config = dict(
    experts_per_token=8,
    routed_scale=2.5,
    balance_bias=True,
    init_std_router=0.0151,
    lr_router=0.000582,
    norm_place='pre',
    norm_eps=1e-06,
    init_std_qkv=0.0269,
    optimizer='muon',
    final_lr_fraction=0.0,
    batch_tokens=32768,
    max_steps=8768,
)
Below are experts of layer 3 (counted from 0) of a mixture-of-experts language model. Rows are named router (the router's row for the expert), down (a neuron's output weights, with its number) and show model dimensions 0-127. Each number is 500 + 50 x the weight over its row's rms, rounded and kept within 0 to 999. Numbers have three digits each.
Before each expert's rows: "raises" lists some tokens whose logits its average output raises strongly, later layers aside; "comes before" lists some tokens at least twice as common just after its tokens as in all text. This comes from a sample of Wikipedia text that the model never trained on. Tokens count by the router's weight.

# expert 68
raises: " its", " their", " there"
comes before: " the", " a", " be", " was", " he", " is"
router:551548583550494481502476556425482513430515580472436465521501457495450454486584469448483511477454518575421498522617428523449452429403432445425481565491400462483413550532436488433478466484489410357490476451467458491569434544548479542555555517463465563465462591563513527534463519502491587505439466492475538465550442462491448442518539458534637522439475492466515553459500563491516533438505
down0:500495503475538542512643488600529532569427577621407465531431476437448465435439558418490504509583507433485467483566571470538475456500469494505534486450466515495451450460466440561510501506563418489568476545524528473518539529476445439419447551516506570476539555638590548443515489504480537540505497419499527508477539488432549531440571568386482550470484539488454474455524543569518403535481
down1:584476408546536495500438508467470492489506499536470449524408413461500486471479477579552525516509471491463545556489451456467530512473502550542507491574484476515480540386506583546480552465445405396524553498517464504424533504465490575429416435469540443494516475483537420414506453532569422563528478429584517458456538536467303558534410489594502590532448463488443578502501493528465518472507
down2:547547507502459481538480527430508437439514529468544489502527524476575435504551460419503435516390542531457531548464367480443399494541518543443562480544458533499604492518493514559429483446522522448524478491515520511548461447457497469552629448551576483605534417593509479463538453517529548462497455620454481489522492629466517447558571533566544467604543505418463449418510505530518474463525
down3:444560446461472505580553482525508555475419540450426542463372544426490503485513521463564430519550516508618486559549512487505547608466522560454514536461528532513423508447537521468595459481541489526533523462532534467530522507546407518490548546497472481486503515527508596494529441487432518422508517569457450495393417485496579585459401452583393453515446579391580452470502441542498471516474
down4:595420475538513563449475539498394403495566465507460518522584545488503530574590508498447475476383561528486491541470505482426502450416484481481574496458522418559508553516500613514516472400575538554501521475545473512488523562563425571486443479460515490642490575537457523564497402561575459488572616550491448477556542497427501517505475481507440484492458530578499509489509446476479564499561
down5:524557493475473569454498520525447560534546487462499475492438391478503435488416524529453524505554495472579447479459553472440555593458460471530495518632398556461545510483531586538602514424495453527442543583512503526506556482492526565383548435561487520540489520461424472511555454529551502524493468476472454537460479629557491490572481383462456460487472376476402507485521516518491415454431
down6:460609527417450442453537509534454534521610491522420507549522465504499478509510467518544491549525531487611527506412597489539582622492616421455439495508476492454488513511532436487496587478516439509436478546522401491488543478553523571474483545522508461508460569445500561545524535529521435568566474561503537513429505503563502402487450532441468533452483450451506448565502524394501383599430
down7:460488494577357490558529503574484534467493530504515405487500527467431497589426489576468535484542453528473489472552539407571540500362515504390531498512520480490462559515521381374527429533606373512517555429505460497535479386501509575456443579457510574482496479438452423468466507501506455427528553547481511531507494483476478502522473543512511499454481484449476456437462410474466527433488
down8:523532473502592521478498489508482539546496494536530483520478578448429436465534492552466399374499416518516519396452437518466565421445450573561491450547565444578550507512442494514421477532354492500378552459483435501429441463481443349566534458555543496503558536472489474469494494498488524555464422548513540462376543525482556509536525510508587605500502523481479502475469520500521490555493
down9:372619465548485509504618548546523481483444422444503536558454551411424522429369467548396540510608554522600465591425519472582487483524470531532488525515448451526508451440464478420468490496444443542518493489524483480510486543501589512409460580467456499503487523497565515506503521579462529525490509450554570492450469484558465429449511572513396578532539519474525524537521477498539499493423
down10:537460489471447515545546569523457460551509542526465570521561581509525499559493492428559591467575597448482462496508412538517468431550555445552478501480427531468497460516542442516505477538536453466476432516576513460476581478545525402545523482547575424464499559572499478466612483426521521442515385557547544485497489520520634538517588497546511501340528556515449452461548613501535503491508
down11:518529463489586446574473489418570510450520490504519468486397470506490480451463501547505450576478439489439491518601449567548466384559440513475416555477499467397568422534491492492522486448456481471503554417429539420539435563566466563498539510497402621484473482513591450471451586502477541498570525503620474464563560503421529487504459474442583534536568510420464504441497507461529550492466
down12:473532533396514548578535456463487510500470408406451643521491460475552419496559450438530463507415408495445481529460552460451539420513517524433460507448509546413515513473513436479528473515514574442541535423488446352575514542489469520572486533553553581508589447440519600469558493519492572543532487563482479453509503536477528544522378480481406442450516442549529485497544448506524487528479
down13:561488575511495444491534511452464497395495481501407398429563445575509528523505461562504545441466515570470520557448481577373506449521581567558588515519467481550446486528496543476531493495563525457367605495527517485414499505570481458509605484549470453517491441501495366486380476465471519490540470513507479449494565550536482495455507455501531461539513538479528630467547474565502466565428
down14:504520472522454393541469467553520471450455548501603386460543458494538554435432487513502490472456574517439537456444390469399474542530501609502462531540486395502581534499539487515405517533505486430461521485405458495558527507464567534536560487535526502452476445414499359497478554458568531480484452502470471435398581580510447464568582526555472569532472552483426466471492468554535490507508

# expert 52
raises: "===", "\n", "-", "====", "|", "=="
comes before: "\n", "|", "-", "==", "The", "==="
router:594460543567524501552527402572463504536560597507528463513417471448469592555518571453503484517470515541451554460539627392528503511447497474538467565443502452492491506492491481542434461592504540432512549528598508456544516577464525510454508484531597545463505509516533472511469534428559590442471587525571491436526485559422396554529557482585448493547407464459475510487454423479511499445585
down0:452424500469485466433417487408526488500507475665477549400538440506489547517500482502579457427515531465480455451514526558430435579441603497526577500533481520498512567482525504527488458546477529461554470463468446387415517473505444537511461507554537475442583623553476448508510438525482531461556462455494524500454626524495485383555541481425449521506482372491549510415522510499473538474472
down1:493559566432478397536528475531444444477497509371501515468587435508565506486455532498534526429513505513453490514439452499519349544365517609467426445496447477512548538543500590475497474464552516538489493490471456603434376534513529524515553490584498478504527465524476545465560446556514487486524483454410376501500519507521456448469556439422443453517528492514469492402509492570516440592497
down2:514526476358465392450489457523506477453464414440483513525548546422521504540645472480466413509543476537528499563506459548522472465471477511509531530480512473518537567472583459472497447493490540573523510537502396506488507532568477433476592550533471379530500537393471567485503546439589542509498462382481559483617520490444405534520546546503553582474459417438450488502476483441533489537434
down3:395545419640453465436534594540503561501515500488470486398543526562510516529519412537528536504587436485416494485496458515563471501490468491493408473545515531557519513472485562502524540578489511482519505548424474452470540447522545566489597547472537445540529509531555458454534514455380546417510391559464461553479555539463491620388503434494452470596525513575479423501539460539456508532498
down4:625504521508545512554544474432516522478603507453486328564467516487433582543571538517478491362490437470490475559467506393515507472493547520442454502455590480496575499487470420568475534528500496499549580500492481450457519522441517543474475541438498505455515515520549484508471441425539461488527508500444419515546462505535532476500499435588449525530447346535414579563476458563545556449446
down5:420479422460474466584445533508589475524515512500442525503519483577524534479522584572494475459438504692477454482464446434595480562487506531387517537474483557563494431523487470542463513525437493599478519451481522527526464460579563452470484514534490500565461405493452499427434532449527504452519469546407538554480451489572566571449513350483406514468522507551536503545445567488522488486502
down6:617559570483480425410531520461561530493568532518498471519478501505508445471484553552421392566576504510485485454522450450490506550577470409449572475577480456552555477513450441482497490491539456498514473397438539549506478457502490563541588464474591521498480534548557464558453428452486520593411523580460529605533542460421523393464469579526478447575528448440505537504498570452520407482526
down7:524600517541465487522471451621503518439542480493488555588575535538461500519507558529435559527452501466552507534477615552429479476423516484531505409493482472478474559427531523481547552522573495528444450528575545526521545481532544400542516529543600527543501527482467510558439451453515557466427519509503543487356452491547599484467408419562499457425492445518538576525601459485429424568543
down8:607504423553425545492533470407636547511519522460503440449504453548390521475577455498462518503412515577480475544480514516460499510525482490426459474563505500438471456413524581548421490500470493512479547500545465515512482495585498447417426420495510557499523539507433544534358552544481603478528537539519497554464390575487447457452413553502491442472451469561420509568459540492459564527489
down9:481492488486509425453518472351485479552503547511555603635523476395517530518519461454451496465443509434442528519406504501437567496415501459536433555499470478474558549556510518542464516475463549462601439559569518433475569553549453450486439458541533498563475532511627501493580513499457512430501525467507466503439445501557450458570426509491429434521568424444465483526497557454568422504422
down10:495544479580505509531542516561452543514520599445506461513486542457461409503460513521432526406585517451529470520514554460591538560610519525592537481517460440447432542431537451424490455531473391499484504525523514486546528490624458525442519473434533473441461459532519473496531511522586549417489463483411537461482450536557542563452504512594455574456560522442500503363558558569405534513547
down11:465629478436457531574508441455547474471570504386594499513568391419449573555523515525570560442537517572500546517500451491487498451469560434519521482521520530545500543385514511486529595494576426470527479559473489460516566593458443474517512406485481493480585480465440535473420526424579557533421513447514494471531513562517612536504528511560489556537486534534453486411447511551501428484557
down12:514457460454479441477518459548473480485534446471534555502594589555527506496589524504493470485420469451432517429481422502590467460573425538496437470506511466492563526509506449446474505498327498531473521477535551484479437472550577505528461451499475467487505434483620555483501550520605536561585460573483490571440468606494442543519501444545525530512440424465538407587470552437415475558569
down13:444551433477541479566499517527467482493551457442510566469452518495467473422507425512573539506458460584379574499554547481414508465388493528482567521535509487471449503451499448475442460502492542478565473521484462427540500574437485482495487444469531518501470508475562507632622472599474475485493546477513579436502481489415485555513540496576427462528566335429486495492455480434443469407584
down14:558472414454435521492491509539482466450449495473499428485517530430562449577501465483420525441553469539490546496499508537478472362616495536491485529493436537458549592493557445503413533566465602538427516520518499534473500525488556550445515465523489400530537576518406470518533467509416488534483451545510532582430511505682515498372547519488445497480525545479492559467484559449512540582422

# expert 85
raises: "\n", "-", "=", "==="
comes before: "\n", "|", "-", "==", "The", "==="
router:537451609563538521523461491492502437530512571517527424556520484490453587567416516389480460534493522515462555421462667363517532595495551451541466577438432469495495485482549510546421477573461515561514586504552513488562481587484491501444474487495604533510543570509518471529448492418472495473442550462557520469496444573470435465543573565510485504528430491446443525510476433459458521487561
down0:323515496455547604546447496486524524428447425470479531404438522467547587474476445521537521469510596491539473507489482445562510426490483521476453494536431538494414603513549593453502464455481485559519507504520470563490470616512469462541429402544523425443539504521497580592512444523513516531546413431530504402502554505525460516495460531537581562498523416487498393517532459534518450524525
down1:488433446567458564621562513450431393514485421471510478537508522554463409435409445537452527408575518449458432519503526488487531415506485473545387501485425422516468470508548536492419505495453613435596494517565440415547506556566484494522575426516507454489477495414505480469513549450428530555477460438547545417534504586508503576523517523492537539519487511423477439538534503464453470441505
down2:445532524467541566567463492472418506407457425539475492509500492445506536472530512426525518494574519516581541521503503517453373587411529557457483477589477478527545493463520646462575459536509508479511505517512482512424536524590445533465511533650566463482475501380452505509532551498522520520565480435461457555489566587428454575454445487409554502492500474463602484442460507531523483609516
down3:466499448492541505494541467485586512470531566516571543506382509480544511483438503508401569528397483535430567481487571498427509525458462424468451535536520478537540537535466506630494538461466591422491476564575439522514498434529545503507507340499522523484519462505485613568531461513535559457487565485465594463514443528542480464510551511526530546657590482448458508424419490525474475512554
down4:575520497540428528504471517523473465465549571445472469442496527544524406408519440511465459492558489552533487524476515428599476431532462468487536413515527592532467555490459434582558542544521390407490585443438457572460472499456495551423565537486455431483419566475502626526542456417529449529534463492490486488571578462367584516470553493437535550516518480543490522554552502539450456437507
down5:504517489553540483517572371441531455409523442500600391541525484501612579560440490498509517425405508467548527544482521516492474495542512463494555490436513499449537492546523473537542494475463527509389536518545540547480515441454565420506476461501483549411516505514595468489502485382488491530555486395581456529575538510488542559623571548578487533443469416450470554462461561510471598503524
down6:493572560476560456446421480561391497489406504496510531479418501435527500513469526366482489509487589463471562550532501470488468540585500458432521459481490523595515595534479527455555487522453433415444523471505504458499422533598465500450555524535531516442565554563376512590486559554450523489559508534520434553484518490423484418524492555481453526510592533388486571506529448454549478594522
down7:506531608451549412453461450435484428509507530554577494489479430464589563436480514505495515524484462494557571449460466462542438541430493522553538448544518464498405514492420568507430544503497500439499641464475540531491504504523589551417521510502541439538561424516462445499279571471522449494519467441471514452470458507557456537504594494499485451556530430520546533456508506458580510504513
down8:568511425531457473503574459467521437478486527480504513483442480513550511451490528478417480422501480491500623510484502478490478498544541552543466549482516534460594637375465426466467520490549476524538455398548484438414545445596511486490454471559533527446578474599388482465549421514454531601548534558500566529453489464562475383414514448515466508505410461471533499437468459467514485585500
down9:596545470394583467504426525448569459529523459487523491466494601535542569591466510513584483568498563479446581477433449515458499455488516497531491546433450468486488449492589581546466529534482525474553483517525457471496499596451589497449543587498542506531578532475468506573500493576508582602488549502555466402487453454594472549513535593584532513520493463553481423530485494443391464500402
down10:512508506505557529490460555533486430500560491532536462483455510488457507447482443461555537502579494519446493415551601369583495559570501479521490520501454534521446538507521501614523467520603494453510569503476479529501487494380494513465440522568453414544499403588536412450451521564673514498447540501593532457440500529545473510496600375487513427562489486445500485560513489454509498449524
down11:553441531452538562522471440502586488591489521520529523515448512535531503484468496550484480496506437419469426460457573496460552484464546561518533442487471408523484552560454491532499568418476519404503475545530370517430528500495413517472473468523465580475527509448550409387531539461481461595618529489483441480515494490592508429516412434473604545540554417570589487576448488561485549531544
down12:468485538508506552530494461382514495531506534462464488467508463482423511561465494512567479444436576438604521535539538443515572470476552543476461442466576531447506545550412463548456522416509561526576501480549462577536496615519492456490545567511520461426515430569457494513458497497503548593521602556516537512546494545513575433515454624367531496543493445438499553563519517380524543482596
down13:462447456500543596458538464579565524540384498502527475394512464526542446530466576518416515544593450576514470492416482395540431439540531496533482568450456542528449470452501458511510506461514446382571548423493558515478449481439569580477490487482467406473477533594497568463471528517488547606465387439448531482451603455472427493475479515449479509514456581577467496519516538481529514511528
down14:465498552499466528564431480483448499476487523477592511511570425541523508483496521513464465540588550510473594552501441462563533428510492461435513503503502406516504533479583511424537481553449434460399484534569540489529489555530484447456559454534560530503516457519469538456523518474501599551498421606402511597518590358459511584427519549499613426486529514522570447412554417502553510482450